config.toml
n_experts = 64
d_expert = 48
moe_layers = [6, 7, 8, 9, 10, 11, 12, 13, 14, 15, 16, 17]
router_score = "sigmoid"
normalize_top_k = true
vocab_size = 16384
tie_word_embeddings = "early"
optimizer = "soap_variant"
batch_tokens = [32768, 65536, 98304]
max_seq_len = 512
dataset = "wikipedia_en"
Below are experts of layer 7 (counted from 0) of a mixture-of-experts language model. Rows are named gate (a neuron's input weights, with its number), up (a neuron's input weights, with its number) and show model dimensions 0-159. Each number is 500 + 50 x the weight over its row's rms, rounded and kept within 0 to 999. Numbers have three digits each.
Before each expert's rows: a language model's description of what the expert responds to. This comes from a sample of Wikipedia text that the model never trained on.

# expert 44
What it handles: Pronoun-subject clause starts. Clause-opening links like he, she, as, who, that he, He was, appointed, plus pieces like ame in Came and Cameo.
gate2:481575542526589518545506446464538569503450443544482460505443478480459548499427411586606435472432568558452496431444534429458513455510460528504571605541475429467537481572477500514472533430434483412477541503459563467467562481465504464459538409440467534584550488510475546500488523530443538505383499484597478468391382513502533431530537476383459547524434427514441407495517518459452476518474485525519481494525553424383413517431582496487509521441479549571494538475430438548472513506463486
up2:542528532529571542539563523536494523479543448559432507453452623555456569475517467556612510464472458582426540504438497477401536476482428457588526575509521443448480481600499545562480596443500589500469586447548524459509580451461446485495544476470431485468541542545548517514534475559600494498397449596598529447452423481455498580507467436415474549440450499501537444489470510496484587538544467559454479518533568427391477525462508430530447458451473484547458555482437453492443495552456488

# expert 28
What it handles: Lowercase word-start fragments. Single letters and short pieces starting a word or inner syllable, often in taxonomic and technical terms, such as Dac-n-is, m-idday, p-ellagra.
gate1:548490394532494601535482492583565558522505510612576516517450533456474446539533491529586507556479612422535434510521526433443534509506609592418502437466538419523524480429630500523482458520563502505499452451429469382517527452544530543544528512484591498620482567535509458506503498470464544419469510487453506502491548494472527487483480502415489503463530429496509549692462518499460553549414575581535551541566537559530495538479466529445495522516432554535538506485565488492528523456465525
up1:418505542534510418574466458468492442542444535503516482478500577534572487546540483520404449457534418466572518536492468535522404402513634559468572551461553584465561546522508510481552557564423553471544480534536585438495470550534462472456480481501454482453542526569512528536478509515507456519507529494549509550581504557492415466547543462505513486568487493568404418465486532405518551416547541518509420567401461526476498555478546476475478620501551534417523498516421481547403554442426625

# expert 4
What it handles: Personal first names. Given names and initials opening a person's name in lists, credits and tables, such as Michael, Jeff, John; also "- Conservation status" in species boxes.
gate0:496534457450450487502577486510496529508504494491543520441545484603387476410484448488528513431449556539479522579439610500579591519546489485436525480522468516465498490469477443478461512441478489430447421525473478469484570484428528522487518499439487542527494471423557478555492457468469560426413427520468480538421488441465550407522502525463438416498565540446571530638457565464445481532520427579568438465585592442410510509531524451511519459553575590541571532517607480488581575448543525
up0:443527551477499442454537528514495532555521557528606539482507577574471429506432503471504541538473462533521502531478598533451482595572463454484500598546428581400551513435496454442403620499510499588450524522543528501515524497457546416520501489453467496462500490482471517622495490421463529424358402504472474440462455477511552443551536542452501533452447416565545470528484479410501432498497483531492414372532496424528488406550423494508540468546492565496506456405545528459551537507468550

# expert 52
What it handles: Verbs and quantifiers in prose. Auxiliary and main verbs, participle endings and quantifiers in running sentences, such as are, has, were, -ing, only, some.
gate0:542517428526451460477485436458554572496503535495565555578559578496534610497465481520507565511595575476549529529470435515493451560508529469482577432481467542463521515492500570529476472467471436534467476522479558554572528487461521487490456495498481450552428538564536463499491565623487527477498454497450550480567396570463446555594448492528586604523459549507476498409459552527491520491408504529474439474534533553580431539480508667490484446471491572466539601576581450589600435507451492
up0:470516561485548561492523540466471511503500545496472449445444432508427392520564427513501465487456495561463482488550537451587501499422490513548479545492557504584448491547512476490534561571488551493531470457572395461390603514569454504520506487531467565440579448422515551535517497405519492514518567484572472499470577487530586486443530453425449409462564531500538495561495481511529472559619516480563520471398499495467520452431552360532477481528479469482465392450400594446413554448568482

# expert 36
What it handles: Common English nouns. Whole everyday nouns, mostly media and place words such as film, show, air, water, TV, story, and job titles such as actress or writer.
gate0:478531520526507551490500428470484522500518422548522497507445450425515559476421485585501450439401542502488442570540521469596526577555409546515450550535617518461478474570488534435501477441470502466475406562545539462493557536533511481636518448475466495503481598415440561458588426514434452564548465556468515562563501486578479466548606469440438462509469511516445538546530508408466524514568557455514454390550476501523545496434506499499587503427461523469512628424520491531448435548455538
up0:519543475525536401528488542489520487489502602512322518472594456537506424473471473527532498516556382530492493502509535500393528427425507489483498450466443476586540538482484565477577502517552429568463566461474501491502530513421468563439482598514474491488478427540532490463505548514572490432530447527555501384531471550501558582474437590567588410441469482550443467405495433583556470499422424444507566485413492520564509505523474502502499552512565490516532374443481522545526549487551512

# expert 5
What it handles: Word-initial consonant pieces. Opening consonant-cluster pieces of a split word, often after the or and, such as sp in spoils, st in steadily, pl in planned.
gate0:516501432421527553409546589482512539537476555576409452548465503507491436519482457514552518547493552474466439502450445478511560498465416511506455437470461401546523424594490522468421555524433437544424505428431401552501469385524560516506545509540572455479550503483435512485543410503569536433444466520609479500575518397582480481455454483584608449494549477431536489523426473498530495486476516429549560461483558553516510511437488522489606444483592522489397524515566549462557526538516509
up0:559446561499440466516425404461493445515491514570458546468562533504517523535467470489488469472522458561447553555402515521488490493547491501420382514461511489547590505517550485513476424498546515497506530547444518479452508553529498417492479461518504570524463510569557572461466452452479526570500427402442424430479430444333462573535525508503482501369416451592467594523558598534518502511582381493533548491550503466461474527588497541466572483588456564553455508474519579496525538465510577

# expert 27
What it handles: Infinitive and agent prepositions. Prepositions after verbs and nouns, chiefly to, for and by, as in decides to, coined by, in order to, published by.
gate2:508521521469388466368396475484506466507537459495453426496578491414500476467527462379516513573502510509437536488571553482486420417477514449439518520484548508484512519443521483513561474488561530518509533483549560513484538507495462512491458505518440466442401458488541481480474545493481453537524405401525412591464486526402462522584392468373588469476505489457413466495570541480342476420500511551455535560421501437478486436517507524545567435437428520422472583536557502511470481528503479
up2:510436494500478556487590505448435559542507473558528531513449576458498482452539493524411470544447321506483548525459547425488558521484435524520457555434578474492491490452548460433541527483523447594516579528588433550413516483451429572415489493586496511545542495520382516492600501449519521474436465465546490483458560576527556487414514568532461513523479419526553478533562461596567493514506445524538564431515556502473503502556545436471437420449469503426503535535443594506510586505400506

# expert 43
What it handles: Mid-word lowercase pieces. Short lowercase fragments after a word's first letter, usually before endings like -ed or -ing, such as he-ar-ing, w-ren, caus.
gate0:407472561530487562483502595475509486437394488491528517518490540534422467452451579505593451526535470441547469542562426485460443525531586519492427492450522519413530520426530497460534447492472565444544482520445584595499528523478523494392537534503555424543561447520439466488523469474525527443472544515556558502506551566508511518494454574329506558538432426484510455459449532455461484460545445541540619518520415445486548527414529518506475473492565449521478384571568437513435411489566539
up0:486523455435422593547521434560596507534463548506503509485457476425472482558475498486481542581491524514469488424520538454553605550479484512510510500505503542445548423393527540517511522397504496515424485496501542528508477432408511520536461439579495546459492529473550463510507558524506595601361505390559558537472428496522499496564491462558544544468479529478444515523531444516607521483387597420437378438511461530606447467512485547489478534441423529430472545511489563524406521558458450

# expert 26
What it handles: Foreign name beginnings. Opening pieces of non-English proper names and taxon names, like Ind, Is, Dan, Pet, Kore, Ass in Assam, often in species lists.
gate0:513572517471416563480509533579450505605576496519549464465514531542428481430480456584415504475543526397470416568549605566514430512548539489425526519511505501506486514540492430537541483513506556482474574483435537503569468458479547433526556485553573456531526456337491553526580460589561460576427469498574501460450509500539568496504499536500460454548535547573543508554549592383498572493455547492532507468518589470495420461416480514480517564502517459465607511523521427550472480540460591
up0:422427571410521433504480491572433551500513500595475437543455472478433534465471624500522568525491507478391454467529498514483457550492520580393471500486571491473533567566499485428543562556548490519532559609526488472480458474529565591469404513504470590479483483476377438465566554512411542530558491494653565549504467539522487558491567602479576473447472469525537501451472467503538440479522471488407563513523461488553493473520443513372514455538453538538496502455558518525439524528499571

# expert 6
What it handles: Name-final word pieces. Middle and final pieces of personal and place names, often surname endings such as -son, -ić, -ford, -ington, -abad, -ullah.
gate2:464550527492493546431602561461479542491469485526545508568463433413503553420420484531595491702540521454450462512556534466477497525441556499475539481603491395508589450463515492477522444471467503532436473472459544605564544585536552443476517496454490506516456475546548479560596537519502539523480539537519581497545533456476608583450535481477491406562467364558483546562477530413563506525533498433456440514477503492549491542502501581475471487523520430533475522423511454447527531584519459
up2:405478582406441471512452428420569547492586460534479454467398556520485554443513492399459518459506553543471609537467473549510467549559375508469462544506504604516492523473435501548521463506484577527560520515456444385436531515544475468509449449485515571455499486483450451528479474471581500499566530460381532503517429470526412354482480500540460524517574510546499442549517444518472571497439547498527541558555502509472486516476467414512481548444544459442475524603468497560539605475398490

# expert 34
What it handles: Nationality and proper-name words. Whole proper nouns, mostly nationality adjectives, places and first names, such as British, French, Byzantine, Sheffield, George.
gate2:508621485525505493466480491478505532536569598500510512430561494586403400415426464504490482475479541476473460520439486477500459483449496457448540478458548451447501510474547460536440427533449603419482546593550501549499556559463483435523550432565449409601555507566474519559515496555487497445521382486466521472427492529512494567570475476493550479534533508523579458536553576480388523449491503503542498467404575425421434540497541588581522499544545446504502481441525469596579543595559538
up2:385544506466460617510486482521493578501539452547568487590520483446507604458484526389569541521538493563434481540562502536443577479505475523560465456494463464500406528479489521469520508450434446534499489500404480488406508478499479483539403490563532552459446567458496562511496516548559525475499504420452564511534507485472433487434513490463532523545501447529521494474392535579607562446492575507588427558521583534532558502511401480491491511526410516435500575521523598433474426450497342

# expert 19
What it handles: Past-tense verbs. Main verbs and participles after was, to or a subject in narrative prose, such as finished, released, called, named.
gate0:545493495530536514565557520461524470507501464399474443500495508511468488514550373615403540435532525455572440485476499546515483452530586527578450454574411449414549481416467425471473492506567471420573535587466494465496543423500464513474625495553502511551488487476510469428472528557530594513466492427439534497529518475561509552483541451445646434538577536594529518344487511547489489536540459487533512557573472395514517463536547538539425521463519517468516510466461489521477434414495472
up0:599450458485505442504484556529483489572518470572493520520520520508501396479559522543512465535578488489492467460530524413471511459431607441666450536523428446373499573413534426454429475470501470462457457522541521433555482467542530512466518554504521520533513543450516556421601491521538444521488525436461492599537456507621513502572566530459527530441543599578546540562496508506497398539480520529404562479443454438417585470487511461417583500464462540475472543435446517555479471501490518